From a checkpoint of a small mixture-of-experts model trained on Wikipedia.
Training: a variant of Muon for the experts, 342M tokens, 5221 steps.
Below are experts of layer 7 (counted from 0) of a mixture-of-experts language model. Rows are named router (the router's row for the expert), down (a neuron's output weights, with its number) and show model dimensions 64-127. Each number is 500 + 25 x the weight over its row's rms, rounded and kept within 0 to 999. Numbers have three digits each.
Before each expert's rows: "comes before" lists some tokens at least twice as common just after its tokens as in all text. This comes from a sample of Wikipedia text that the model never trained on. Tokens count by the router's weight.

# expert 6
comes before: "\n", " The", " It", " In", " He", " States"
router:437557480518500518516463504537473506534499493496485495482517504549512514498487479523523478499515532544507488499537477487511508487483482498492544504510487486475505537497504472482473450511443514
down7:486498524510500511460482521511496506495494468525520557440497443494494507503499492478505525489465512505522524533467493498484495458519502496479563476499528512498518492444501467532496515496512469
down8:493503482464464572483552492469486467496474498505455480491489471475499509464507494497529521512499465522478500524506452503447520499486540524515500505516481483518494502477491484492482485514505510
down9:444509469521491471516443472532499474480469468490466490464468559468565472484547504523500507503498524450511494510509468507517472517504494498532459546516515514502495506567496504473473490510493470
down10:492510506494540463523561502492528522471439468518506447540518498531480484483540477522498499493530503494504508497472516471446456468525486447490444510501479509508484491454509522462460513474556500
down11:523507523515483519481480513473523500494480461526498490499490490502546488531495488496488524510487486553498490492471479535477447478509504496486502476496548532529477457531494464487470536487501496
down12:493484525448497495494469527534470517544493491474489530447476490485514509478497504512507578499494504496538506494492467493471511522490521500480552470523502551444491451536502474540519502509517490
down13:533494493516523453503478515539500510503499484507525460499517519520487444489499522481504511497475462494506541541535512487492500497499500492508509491469493492511527533500473493499513533520506509
down14:507469492490506480480486499502500548479416527520513519525472506520505559555483540511532490505512529513517510468532509504481537522504516464566416463546537502500500458554476531483495468491513511
down15:448472543501526512500507476520488517490451528534516513501505474509495529527486479492553514503470515478549484444495532468493520489513490483497514523499518523450492533491468450507502502455482505
down16:513591476508468468463490507515501500490492486503484461507511474495482515495522470519496558481551565519499475502474539566514531547460490512502514522540494513542449506521452528496498507486506507
down17:537494457470475479533498518527516461492502493517479453485508536468495477482530510503492456480519568491468522501533495479484503506519480490485511490473451500518522523513512548483490485506514495
down18:506508501407460485558496548480529508494535471545491501489495489458489486526468506474502542500513512490465514472521497475564540512510515535500502496499492505506495498488492515475508503536500500
down19:488466506535528510497555537511512504552484518477520522519458479493520512477526488499556459482479505483541527458507504435503475504450475505516485500490507499500480511504498473495466531527530515
down20:496465486492480529453522431463502492486469462518497502520512489485472475483485489475502473520452466496493477560486515509472511529470500509499499487539523472462481477523466530480526544462531489
down21:501491475516560493467506454506523504487479505544477469533506490525580461476472510483525491506462499509493507537523474483492495435529477560480509474476492534516439477499513509475536469470483524
down22:513481468494495539506501484498488501526520474499506509517528483520521505500466525464485465478544456477554464494444525505516495451483491527479506493480551543495507508472513525478489507507475528
down23:464537481492494534487530511453502494523513520504527481474529484492524510529520509478505519523484541479494517489514501441459467461507530532500496490473447492491491506498506499475476451523504470
down24:509521471510477474491477461482484506515505526492522570509499491550542447472534503505488469473514493522494509529522527503545505486506513505541500498492479506506494509489515487470503497467438489
down25:505527528498495491492517597474494528498463509482473452519466455480498492467491482502467542471486490491492497511520519471523491515442510460472493478522522474505448484481538521481496480553515489
down26:509516504518472538529503532493543516499531505497501525459521493546476514521532483534504493470515524512493483482478472524531520465449483472494529500508505483517538485495481505509517477550490476
down27:518550537452485475460553486488499507504524506497544506483481475490520497510520505498457523560509496500531488529482495510540517548498503466524421471498499494536484517478474508533476523487510533
down28:487477489481528528505528496547479473483517485498493495524469522514481502534481504485487477480504519568488496432497503496457486546490494498502498482487521516449511476501508486572513502493530540
down29:459484542491510508536518502554477499506481508464534509491512453527498521483472518498506476515509572492472513519520503501538493436496518455508491485493474499478484485460549477483465497521468518
down30:488539488461506536471481498470478509506489512482518508530513561481476512559500489494512534483539517464503512500510546508505525462524493473469541519508475447486465484503505459489512491499527535

# expert 11
comes before: "\n", "|", "-", "The", "In", "=="
router:503502534500475464494470495457480512466502519510496539515481531496498497527416506462576531515496500501520527509496507461496509510503504509514572507422539498493485489506473509452528490516490473
down17:516477519479514478539503494501475485514524487514478441498473504519526464534484531498523522473457495465470527481477519477532534504535511525489495537480476520496469474464483536513481573467498514
down18:490512526518445515520479470536511500499492475527470481508503544533465502474471490535494520471511530405543491516488447524487538511506492513494501504495528455487479532507518517506488513510452483
down19:514512505512492426513473457478513489507491524494538520544493452472466453530457494459469450484494535493536496497520543461511504481500488502522508511464554492528513509510475486497515512514546484
down20:460517504463488468491498471523477500495465471531528489494478498513520484517513508490527514507502485519490489468490523551530506536529509519483503531500492488474464463522490477538489516482466485
down21:455479495518503535481519494480509557464485500511492477493535535468472483469563506516510510559501497471502481513502510504510504490517503472489519513469512532486482502507523474515514534476547505
down22:493532517510542533555495514510506523494476503488509485510527514493434502489499457541470515494520492475495499478512535518544520491508462504505547517465498442511520544474449557466478477502525503
down23:499473466539478494511542463509493498523486503523473518506478508476482480553538544495480519488465482489480486495505503456484497531517506495466509483546516554483506522493524488510510463465500524
down24:477512535518501519533519491495490521520486463498525524496519488497502527475528493501464520507459462490493516521458454524512481513482456520516523533500527506486510556477487506527493469511500495
down25:513531505498503534513517514458500487494480485474512482509498515444487547523497447482533469505471533485533471457516494487491515460491494470544527438445533509504491504458456506495533544530489509
down26:519532491491516525481506554495501501507458462489494501491483519501472453553470490502487505522476505495511524549482452511498552497492518515504559519537458477490512458553445506516483496510502522
down27:474496464530552501467471498496496438512468482487519478532525471495542521527532499512501510460526499526481487507487480525472481497463532508500478454482518514536490491513495528513490528487457487
down28:495502526497538471487484502492529548530512514493526516476479515496561459514500543471498491513501479524517531450519509498490487480487522466508476491502470518474494509510482513513476491509541510
down29:442476481469446507471473551491509534471506492491476485511471461508494479486498501480435514453520541515465522540505513558466460509488487530520505440489525448460483550476519504513481503495524505
down30:498492455473500470496522487560529453479511491527484499519507505500491473466542459491503507536459474500495490537488489499508498501538515473507499502482479512507500487494518495483506526519525553
down31:506461486490468504529514524483520511497516477522473473464512506506501510521543545533466488503506527473504477482499478498473522471497501499473473523547448496500515486510544454509492425506474553
down32:487507513504472512442507453510446488533505476525521527515483472517458494519505513491451508521540534485502470482512472462495526516505539480507556528513499533452485489502477505509471510488528507
down33:503444486475463530480549515503513481496551514510533486517521467475489488489472486479521494508503510506497514511480479472501495484519540525484468496483505496520512497467477477468459473475481526
down34:510527509480501480491478482497466545484500504477498515520486496527513478511437518493499522513483536528487485468520461461523495507523467487514526515489498520531486515531499456499490488501474465
down35:471503505516511517483521504453498505481519542528496498512496528486490449520505489484502491528481511522533515489528474493531535482489549521522488532495469500492462516522505527475481510498516459
down36:465501526503532500490461496484474502501522510482491472578532466577525482523491526493514478478474478482501475480515488455494512489565485497490518493479501500472542468487443483540480483494503505
down37:497490513505503454487460571503519482478504497520546538521492465496511503540502527499524528521522525552514532512487510487493523515497551515467500451480489505541496473502472508465522467504445474
down38:464533530474536471476507502487493493439493496494492497491463485495493483531497528497543503489519506518486468508510482519501516443511517534469488511468517526460531495461496478481506473501506476
down39:475500488435487488541448516454496522474463512549509550496515500483557545485479514474533454506517515501507501528525454535541449497507496543502464466490522491461528498484505518471494507522513503
down40:505487499483518473482437486469535531484536520475515546485510483485456505489485486536443465535557511510506505512493472510537524510569486468508464451533478491473513494529492547504473489475528505

# expert 3
comes before: " |", ";", " \"The", " —;", " \"S", " \"B"
router:491528457497518484475495471546530474501506500490484538472472514493510462505456508516487490488508493518489539527522429542528494475477507468445525488505519495489485471520511487503474520505536453
down0:458528508512542489527499540480459507473521499548530471484481494497508500521508533539493517501488486490477513477513488498453528487505511495512509462474485489514520463453483551485518475487536515
down1:531523478483530503479529528508498471527534450524530511505487471498527480494490473500458526530531489465464509468508491511512475488515502477519486486517483457545457524550517498515517498498487510
down2:501521496485486494506498480473451543513506493505508525529512495439534461503499497478473571555507536483509470443517498508538515516508495472526451492490532519518488519490477514540496500487501498
down3:500518519487491531468534503483501522522464562516492500509481493498454486490476522463544515470501506482532476517498500492512469504510510495518490490512555505546475485545485503458506452477529515
down4:526513498516505508497482508493519488520469509536481494456506541495482483525522494516483533421514464490513471511505478510448514487486490495546517487492445482492505518466477497537506491542484536
down5:517481506470544525454515490509546487511519483510463486483499498486494531505469560494505548516524507474512510499498501530478525452513526517483496444529495500485521499464472479525516469515466499
down6:502491522536538497458496491450514542503536476478473500521491491534527484512435468484488498511500464479509513497540574461543501498487463526513478514477520521514525509460433470476495505504548524
down7:530493487530480482546538491493457543451449534495523476515508532529484498500502497531479491516459496496533489475448505512495473492521474514522485519483543509522503455478518475457512463516465519
down8:466453487508458531506513459542523490473487507481480478527489491519497535492527517477517491476466508485507508525514561509546501504485536481502463515478481520502521523501473481484512486453487537
down9:541460459534489488450491515522460499547527479513494480536494525509536504499506542547532532515486508505527500513504477506510512521496483502505534514500425496476478506483521497484498488515502524
down10:488479469497515502488501491512483477491456473518518511449509461517508504490476487471523513484486529553494464503536514509485504490478542500483509468506511485515507511532494439482448536477537511
down11:491528468548468517482480502519518481498501467554511539460529492508518494478477514483474497538478449502509487498524514530502523498514472512509511471488501468536510482495543544519558526464494500
down12:514512502508439511540522524527470452540500484501478519480518494498525479520503466428534475545499481502483551513517494491501517517482540506488519486558474509505467474516486535482502488473476488
down13:494498471471476477496484517535505462493489494505513511489504497499587490512500508488542490493519543539507527493475504496506490524430475511488523509530547499505512531520519495524487556501497513
down14:480497508497513466445506512500547482514515515502512520492481492515512471484516489479463541534507555478498517496546494496493479509568523496545489507549509540497478551471512527506502466463496491
down15:504482468508438520545509481482441480501496518518501494490537498464494546505488537480494497483504475516482478491463485535457515508506492508498474506488515494520512469540539487509488484504511517
down16:485511467479481514478499502504493532461488519470505492504525488511518492466473504494446448516534498453494510520467460507554532529514468539508513545469484469473494504523530466493477482528492488
down17:528483480532527514506466485490532540475508528526519535529474511516492512484517480523494502525549485446505494496512514491531513506513495509491472520473516477480473554517513562486544509480445516
down18:479519497533468475508510496538522547473524471485489555492477490504521505517493520500500501466488483508492491464530495526516501509495484543461497458515509509496397475530554463505508504491531499
down19:543521504501511504478486504523511513524478484544495443506505464461467491487514487432460556524530500513510472504501471500546522480544526478557507505499532449481500508459483466475508502496501480
down20:508499483481503480519476438501513542486503493525494489523518500514473510515461516448478490529506488521467464465475502401479498527491465511461451492508517487493478534507539525502470518480532485
down21:543525519495464464496552540501523514495519510474469502504503476512527482519452502511535504518516500472482521510527548482464473482546462469477516480518532497477499501499506537474498483509488475
down22:451499481506504506513488490529491482553493545506480516515503492457525475475551496515484480523471524508483469523493517542481504531482462516518495493537495495484470490493521483466499490525496541
down23:499452497456515511496494518526519470534505524472539520499493489497460496478485506478436489471499508499506495534510485458460501536556543498518531514533490511535518508509496493516488438505489513

# expert 32
comes before: " of", " and", " in", " to", " for", " from"
router:553464478514560482535486509463517491505526525525552472467526482515511509472518464505485465467495485473509520511475513504484509497497495502469576487486481486491519518478538508502516463545492507
down0:492524506519479476512506488544471483509518543506488487550476467559494493492472508509495496526480543513467509464491501498495514520536529499529514419505456517493504534491528526492485473495491512
down1:459548512471502475521532471564486525469494490476524493516500506497521489496494478494473584489491474496593513504501462517491516483516540459516493482482471488478500510506468494506494497548479491
down2:477500500493461492541497462532579515433465486477497488509485521440541505507499534476510537513473472506524475509537525510506528478490495525485501497502465517487542486501493486486518496486476473
down3:473565502523491504516485523483483469488457513512461511521523491473511533502510476509494520537520494479511454492502502499523483481487473500537471509501490495539509541486487492561492499512459489
down4:504516503546509470523529479465464487508500484510491542487458526474534485498491570470515467516488526527504526505535545475474490515449472488523528497545495421493517475516477479461532487532522505
down5:484495462461518506458474523503463532548503538526552507453475501548553529490438532529507476537514452493474505489460461503507499513552521529496487472497489538516516515466504457480465504459487470
down6:515500527494524489513458499497465494458503508494502519517493476508529494513516483526530487482497468451524449514498513469459532491520477531564540481462551471512512572547476534497526475484512463
down7:497528526511536496496502492530471505503504501501479533472537495490480516488468494535559483468475518514538488454519528490474518529518526520495455551537526518486533531551500468449464471483475502
down8:436462494506490511498530512524496490504537508509460492455510551527485487558517510487489523494500482561560499514469485476500520488497538524525490486431530509478514513493447448479467521526528504
down9:497510483505491516504501503499542516526512511462443511498517530491485520519482557487510467487445512519464561531560481557514485496470467547463497508498464563511508524492536527499501533514500476
down10:505513456464506466514500509483528467538438528497459488491479513518456491509511481532507494503507538531483512501505476526514474505487508519521548501488489504437476513526496457506511587506491464
down11:464469533519513464506539514498479505493475515521517510511505466490480483497522508532489484471496470509461469492501509516498479520480541465500508520529518492510527580469493551501460503496517493
down12:545486512494531515553507509468550518471463517522558510449531455514455509507442498486536446526523481493479491507473512480477499483479438479540525482492493463492502468491484492492504455513546460
down13:546490493513530535461503547475489468563520483462548477510475519500496484531505522508471478515524500480562462523493522497474530497465525458486473495477503536544449484480494499532516522524473500
down14:503504511477484482514467504524474520464520452470483496485527487474473469508506523500459505488468509492481537502503536531494518530513506514506478502474482541513491471514534496491488536516491494
down15:478524473538464550485496533463498501519510514504451520490481462537493547511514484484488539478536519526511501499494495517477516493483495488501495458502487534540478443452440517475467466554492509
down16:464474503460525548523478497540485539536490512459517503467492490537536504520511490505492528480514529473491478496491496530517526466532516541514496517507509485509490508576530547538538467509496516
down17:501536549510518486555527540504521481486516516532436500518489498472459508487514517472505554514484479518495517500512499440504510516531493506511516458493505513485502478481519525492515493452494555
down18:514487516506466489529501480524459501524521452486466465489492514455520510437497495465488570493498481474494480511488467480502514477503534503531524521464457497441525476487522510526506464490519492
down19:478531477506511530508488498490477409487513458487529509471445484503539499505503471485552507467566471466517492506502489473506533481440494480500503489555458485490482500519492500518483549519453529
down20:512479502515546484514513490479515395480539521497518501515517469511508474499526487505480452524491516486493511431485483517527469518464477495483490489528510519502545534481499528524527517515480504
down21:522513494507467475506475476465511541571449499453538522470533449474487524515513498487497511500522524492460496519516524474496422520505510486506476541541501513505508496513518478494485506498526500
down22:518451478490537478474483497531530474514449501498513501475566486486528499537536508509535471478490481521500498495488517473539500493536438474533491522486489501492455502513510495534518504558472506
down23:488481472433535506489490522479472541523518514513476488478488500495492495480470482506491560511514522532539500508491528528476484494472516520484456510521501497491444450503525498529528513499536471

# expert 34
comes before: " |", " ", " 0", " 1", " —", " 2"
router:503472480482510500509507506477591532489518493544499516494520503445525512514539519436492510492521519531479512498502489480509493487505515514526462484510478475487486451522528505556465454482572530
down17:487529487516509492516513507505488496454527504501463546467524488538480466508531515521520499509460491474496499492480551516468509489517500503451480495494532541496510484489530478537563519469516508
down18:512518489514529556486527463501521529515523465534531507497502477539517488470507466494512519495487468476495419475474459524471475508491500503434507460506511493501452492502490529446499505494460490
down19:474499488478519489495522510527496485532483497511555536471502487477483478513518473506467466499504493516509472501515497491480498476523472485508455502481486524478510511465478541491489485524533498
down20:477504535520501468497467530502486489483533509548508474480512523492548498546475464433446479490473504512530532528517508483494517495512480553516481489482506480467479500510507453453474526509547500
down21:546479519484503473533521491436482506468486508573469502490470504471554473537489488492487486514507552504490534534479475509510463520487500515482490478551489486517467522514508499525484472491454507
down22:477503502518515519484531485530473503525489510471468513506499519520466552477466528515519479503489499466502464484495481505551493502509470507506522496505497513501517465501507530506526515530504474
down23:506491506519479537485505513521545469500496499506493532510496488506486500492532516537526492498492531488510541494474505501450495484464507484485494499464537487471460494516586474471514499521490508
down24:568468526472502543509530478522517513489520530528511523510521479472514485503490489487442466484472540477531548472531469507503495477464525492491495458506509514495532503524503467509460475502503520
down25:514472457495502485445493480475467529439517507493506473483479490519533493501522520511474539540525463497514487520545514508555465546545522510541480484481494499508538443534488517502520504482542476
down26:537504481520509503519527448488442466498529530496459536493498520470517528515509478493505484494521526496439474469503521515513513472484517517442507519516512494520491496542487523520530470484464467
down27:543481492519468562480484504516443499516508508485504508498518494496474519499517507480462495497520450530535471490525508533490537480526515494486471482514503514486504534516528523548524516508469462
down28:464496510501512562541547491498552514556501498517497519469534511515465495506464505467494529509565503467499475525481513532459545469497522523498501504487491460512509489491477509459476436535531545
down29:472461453480536507511493501541524467519516483539497511504484487496501500517482518523524467499468571503498497476559483520541487509517555489490464510548490513502482530509505518496481535496498537
down30:515476541498485484514507503516508520504483522538509441551534469519462519443536473559514502497500496463525491520499535472515525462513483444518503492508515490515526535491509500540474509486492526
down31:462539524482495506471505508514508466467522470509547525505470505523486501465505502525502507506503513550516500520494512551481484506489530505475514491495486479512483495528491500489491499484503475
down32:472518503484431512490503494497468455468503487466463481509518486495496493480504473531500539536512471511537511496521509521478504546475486513457553494480504487521516522544537511483508500482500523
down33:520494522511465518539533528501463500506466519491502499525461522495493494503507517496511497459510504540487480458442496494550480504463517503521534498480497473493501517469462471489482470517600530
down34:547479505488508500517476481522488525556452525491500486494498461525456459489514506467438508516486529474490498540521464457495468513498513461501519485478529516516497511517504469497502512489491512
down35:436489510507491515464492474480477502476525525519462532484512530524511459519537507548526513511487498499474482483498512507470521527497477441475475468525528501510512520554495474478537518486476480
down36:477504490486521478493526493563462507436519552497496515485528510495515499474450494512530436492493457474539517530509519465495482524476504537457527520499477517517504486478515539485498515518498461
down37:463462496546477506487513502487515523526533504507528511538489533496548503540536502512550487478535535509489505450499503470533473514515484477500470529488478534473510454504482480475513561520492519
down38:547497487534510500490497501465504488482515482514503508483528516500530467527517522507474550475507472525478524499520501514530493491534525494490465497464449513486484488503529493504501478527477484
down39:494529468534503507494519527504499533505488496492445456483485489471507482477532511483501481474530493492461533472557486473500502500480457488519458477539517484541525458470524490498491561478519505
down40:501528512523495462485484530517534537477494455487500520495541461488513484512475488511532523492497491528446504522490511527504452538504494526458508496528518505529484499490469494510525510510498457

# expert 18
comes before: " of", " in", ".", " to", " and", ","
router:441461455526500540500509526473494505486477493486500491473505517512489495524513535499472566458506471477517470465454497498506493498520494503514499535497511509453510490484536526463489530539498511
down10:492487502457483492487525503509501527465501555470465512504493482539469506499515494550490463490507530495482531499558499508464448524510523526507491513505517508499510554494541472512533490525521454
down11:449520522502508497492468507469478531515507504481518493508507470519485532472523512481507494481504536468493485468510556476573461491465518474518477530462509546449496510515496454457521556508482519
down12:432468535466514546479504454511447466509511515522520490512486525522545557502498506454513488521476427464514456513503551475499526532463473540435500493487483536526457519567523502454470546519525554
down13:511520528504522506529478523484490476457482464513498517465540493494516501501549472504536485451529521518504546506488496531508520474521510459485514485511516487520503524495521518483482498501492468
down14:511496506535487536504492445501563525488524501500474499469505490487497550501509474483498467482526498452490488506539500444485522527547478500493538462492528474486580461519495481496519504459477514
down15:419487501484551520473478507493516499500529504487530499515516534534517480521495530502483554493506471500532514406503462456511479494476539487508492509501478507506525522518484469474520540517497526
down16:504511525546507530467541519466452522535521504524479522507528491535486508530486499465478500488507492525488474490457468505509527510512519461492518532490486481559481504460507530470497513512487480
down17:464489480509458476477500433496478524522501529512485508466513516467515488545493495509499512500525500519510529484478520457497481475505515500481474512507474516455515506521511509510514507494491516
down18:479504498496495523506407577472491480490503523501486518471479524497530523460557510490520469493473495557478510495473498477497501501521493536483462527467499498492486493459491518535478483522510500
down19:519498461516512516475513544472486488489482510523478480463526445557499485520497490511499502474524472538499481504452492523476501494475501519507487509525505460458459489446504501524508499548526490
down20:533545508470514518498492473499528508492515497459458507539450495499521499465493507496462503506510502521450486509540522501546496530480496517465500461490499500516487484540485543516525485445490466
down21:514512540508514467524524492514427508500501540479492534515517506501488532515508501481501507486482494481535484533522509468494490518480520532455501510516521524491480506499470483520498494513537476
down22:549492490493496477492545517561532464508507491475480449528499493477468520460502501465497513494495471484476470526441474498499483508512472549497503460501514529476490515502549492521477461472528489
down23:501498489476509491483504507428512514476467487448515486474507518492504542446502479505470485500489527482518523482490509452501507524514548458504498537481502496474499457517523496487527495464492466
down24:480485520508498559481510573474503506479492500532524506509502487515478490510519527496484548469489469503559544497519470497497512504544502519533497456525482552479504518503530511498480465473489518
down25:492500499492517482477470518509504495481512514507493468524531473470508487472505490494523467522423473558433526515475461509501510524528489554517493510466530517559504565498520487516498536492525486
down26:480529480500514504515492504483472508500465509534449516456482485493537488473448508493518560487511514493497549473478476518510481515491495519466463515453519523500451502458510530505478514500492492
down27:496494562493482477480497453501500516554510529556512485490524518502490497515544515534466489521495451536439536527492502496490495500498513541453486476506520509496498505476470508513499495484504528
down28:533524490488519553497485505468498490524513471534511523526448519532504473475525482472526519511447526469502490506489459533520544487492469475507481524469499475545441483528545544485510517487484531
down29:500516449450461481514508493487478530472511530532504497501521521497491489495516495511437494494513529584504524526525516525543487504521525507469508513478519497498486493498514514523473491485484502
down30:501486508525454443492504497573517493488510502520528535525500520508491496487526508521483517530477540523496491475449536519547468520456489478526520483519521459500504481514492529514494518437529483
down31:529538517551498470475517481476464492512499489491486490477505467540499483514492485500512519512524509482504487446528505489494474492517489544489510503483515486563507485491465510509470479551488509
down32:475469523467494524496545454465505507507490482488547543509520528470527510510514502501504510486489466514529467470491485508481473461497513487488519564513501491502522487543512505526503559494491515
down33:507482493483499500485476450482526563501462503506508499501521516531450514539503520524473513476534507518516483537460460502479521525495471475483469497469516527484493539477508506478527450496514478

# expert 39
comes before: " |", "5", "4", " m", "6", "9"
router:477477497442551492494496518495491521481515521506467552500516511467483470509488451544507507477471474540475511492516513515518500488526519502503488506516462516499489495519519497519456471477539494
down10:498441506524526487506503455497497451496489506466481455536544455529487534506491503485474483446495538495478496520530536465496466533499512507493459505487511501485525537509525491490523529441483505
down11:471486464535459475513501491486522524564501507529469536504497529509555493528509526474488481499488499518514506523507470511463486489516547518498490487524513494472494493553477476513536493500489506
down12:542499503453491504510509511496537496502514490487508499521495508511491479474518465427473476529504469477519490454499484489510543466466510558527523526511493490491520547502458527463486499523548478
down13:531480496559490516472528502506513501543546499541497506481525518503506448495496531560505493522486546516522510503466508451489470501465514469517455535485457475480511490491474483497494512481491482
down14:522472486465496468497531501508490463466496494495497471471555508473498515459511552492484496500482490487494506494507484520516475528445514480509486491512476532489497474545520508502512538489497498
down15:532515514501486481494430460491504490482496512474474523491489493509514490518524500504517496565473527493562513521466490501524459551499475464489471513455474460490493448513498484479533441512472483
down16:462510511484515526505495496469495574513484521527496497492485486482524510534510465531555554501472499508472515541505511489516493521494464491480511484555534507538472486469495517470497485531487505
down17:479481495529474496520465502454522518518459458493522525497502501527521525494492521488467498479467482486537483486532481443471554507510469458463558552458563466522514464500475487469511457547478503
down18:531515489496459483491496470475514535489461505472475486510533534508497467511533509544475489519525497498538531547510534516492502474559461489542500476587483483472523567509506500465490531501448479
down19:474521518471540485483559469453500447470466452486457481511499458483506455482521473484458458503461485495492541509518489495510516499493497481481520494478507525493504513500507500488485492513516553
down20:483508511497518461501466497532560471541508534472519560495497508537472515521514493532503510493496482513507468523533499523524483545493493503501511479510536515496499480525491479469510504513483527
down21:515480506482461474501508490514543482477488496488507527491511486474483491520523506551502500534465493490486484501492512516470488472474451536511507540478505476489426487522527480533496525491503494
down22:514496529511452516517483497505521528456499508505511501481506550477470502477492498522510530461494555490485489548484497496541501512466492450500484513490526519494469481501487527567500503471487500
down23:487502494495516482468477451492508513470496537502500468518481458504530468501499505502497529508539505552443509520501474486483499523542518486494493496527456529526521483515513516500481485497531522
down24:507508494551490484499517506510517476511476487575528480476526496530466534487511475504472504482507485532496458501449454540513550478507518475495512483451470504508510470494467495493487493467487498
down25:530513525510510514483525492524516483499494492515507463493470470521484463505529469532536471500497460501470464507513535526492517480550501521484389491479500490535465498527467500517503511518477482
down26:533534513543498492457476516465504479504486472489503503527526467504512505504511483448494453517512559491510504505493519475535447509505484487492457501553458504508483532478500462506525491491493481
down27:490495515507496503469502473511484475448514475482493475517522511544482521465497518485470474492528484537500508494477488537454529489527507539520520526472477480498471500445513533510491469475536485
down28:503516494500496493483520454472462515535471509479529531485482495454524447496491507552448500562464470469505494484535520488534474504433504481513507551537502485529521503492508477513480482476519518
down29:502499511518478514481519510498498452497505478499486441500526505466558486495527513514490531456513537509500492475470498480460464498515487512484500490490460509525470499441563505522546468488529477
down30:534508471500471509502462496538464458524501505526503533490551492484556528527456494509496470522471523444589507472534527501513511472486474488487490524500504558505517488501481501481524541516508455
down31:449523506527460502478493502527512503485469507502505507527516518503460491506537498484495531469489501507469533498490492471439503474534502534521500522494535497508500498522495537529469508512473507
down32:514489462494440552480497536507487475521506494523460515463489532489505524450491500560532454509458511489484516490535495500515496468522512488483525476490490506483503482476488509484495497514484545
down33:485461487494533525507526508510473483518496504504508522512451497493494496526465478517511541480507503547487501515493524502498497536451467511490496507482520516494508546519527520500510473476537519

# expert 36
comes before: " |", " –", " -", "),", "–19", ":"
router:479505518495480513500543509515483459521498465500504542506490492475509476548498464500456500525512476512500542477504489475529498473465424520512483482551500466480520483516486538517467526527542535
down0:476510503488488482520502518488493493522506518536483515515514475496470477558470472521532491532468516505484542496505493415497491476508497477505487512509562546492501451514485480548480477492488530
down1:487489523493534533456467480528526420486509475523523475467508504492488537454505509487534515540488527515481507502466476509471515535519519518505540517521500507473479504536494515496517532458523487
down2:501476461491495560502529433482448530442573520517501529513491485497466466529495514517469489497489472482495500485517495532565522542500525536464506512476530494513498505520480505455493492506524496
down3:502471531523492512485545546475516491491504512472530471505498502497483552510486474465509446521545473435503467519509542526514524482457510493497473481483523507530507480469507519518490505509471525
down4:499484495495492497504506480442484472469477534505502521486486464503505459533495514491458535493484489508444490537519480493477494507479510505506459528531513609476492508501496515501495484476528515
down5:523522487481502490519500515487493536481469506507464552531456516520519480514487501463508531489528517498483483500488499522496526441525475474486534514456503507487482465531488490476528486515507508
down6:505559499523536529547478519478492501511455547489512485514522547490435489492498481487435498481524483477492496532499472528468510498470516513555534513506470499492504472474528499517518449509556509
down7:495520482490523484513453490502467517471509501547474528451485493473530486512499542473475522477473475538498484555523524494520490482507503500487499518506478515501514510496518479490469512498501470
down8:500509503492493486448490476491520498523530486488485485544533458526484502538508555484503528520454456486506493469474492515531509502518497513494518487543494490496481480491500521500523492516533541
down9:513489468501479496460548500524518447538456509515553509482558464557591486469467535503499489509521490498483467514510498496517506498458502526500535497480506543482508498499483513474518487512493505
down10:459551512524470539481527490488526478495528497508490471517505519515480462460550516469535479478506470493511515518523494523491518522519524511497506482491519471499500559521531486535474524480489473
down11:517482524487488541516497480496556538516513520539465497473512514503491506510518510458498446497469477502499477522483494500504515497508466515440469485482562512520514512503519469480521496499467475
down12:514487502471500521509456458511532510513498534502514460453490482499548504472525509490497532472476514518531486496498478482498504439450472488511521476532523499512497435523508472540532549485531465
down13:517546484484501483495493519497467485527489509504501513494528450480505499477498442518469493499508514506497468526507529458524494541515472458469473488521436469492468542511478493468533502473478515
down14:478501466480491506523490483510485432502469498513534516502520498475467499526550523523551539499486518494502489462500486547524509498506527485496443480533542525509512492496485515540478486512457493
down15:525496505505551495494478525514498479492538471504454523504468467492482484510587472485488495490486485506499449495490525495486488526484518490478481512512457498508500502501461501538496523480504521
down16:424516471444446515496557490519502521526504495540498487470490529543466485527505462545468519519516462496469481509530513514479501510539518485545523483517500447504509486495514493494490494494511477
down17:508473471498486439504507492506489508549494500498506527469514501571515506466522502493486486523505521494530455504501481511515514477482454439502518532503492475498550497521482497553480503532520474
down18:503553510497498474536480485476494495546496478462483519530468496470545517519478488498522456506535526503525485528468516523493485484519485540499454513527545507540463506504487515508481463497512553
down19:545472508556478507487511472489465489466501465538508502479518543485494502498496510520499475503487498532486507492517506485519493502520522500501534493517495483520494504494512458496507549511503518
down20:512491533498478474509528516517463494518496507489526495502498482491523515478505503526496471456526545480490509493491537465537513547484478507523435479463543507517529488493530519481512480488469519
down21:460508503506513508487491524523515509509484519525504475508498503539540485540480526456504494505556485509478547509510494460501479496507492470484491497536495518530473512495541501468517532539469501
down22:503544574504495496480503490506510514508482484524495519498526481514512524477528431502486483491444467519504484501499478437498534524529508535491496470493541491514494513493506526512515494483499452
down23:492464507490494491460482549486516485479487519512547510501461536488485513498512499477517490495517506514535504517479486479492471485517537479501507518462602490521477510506479559503544505486535481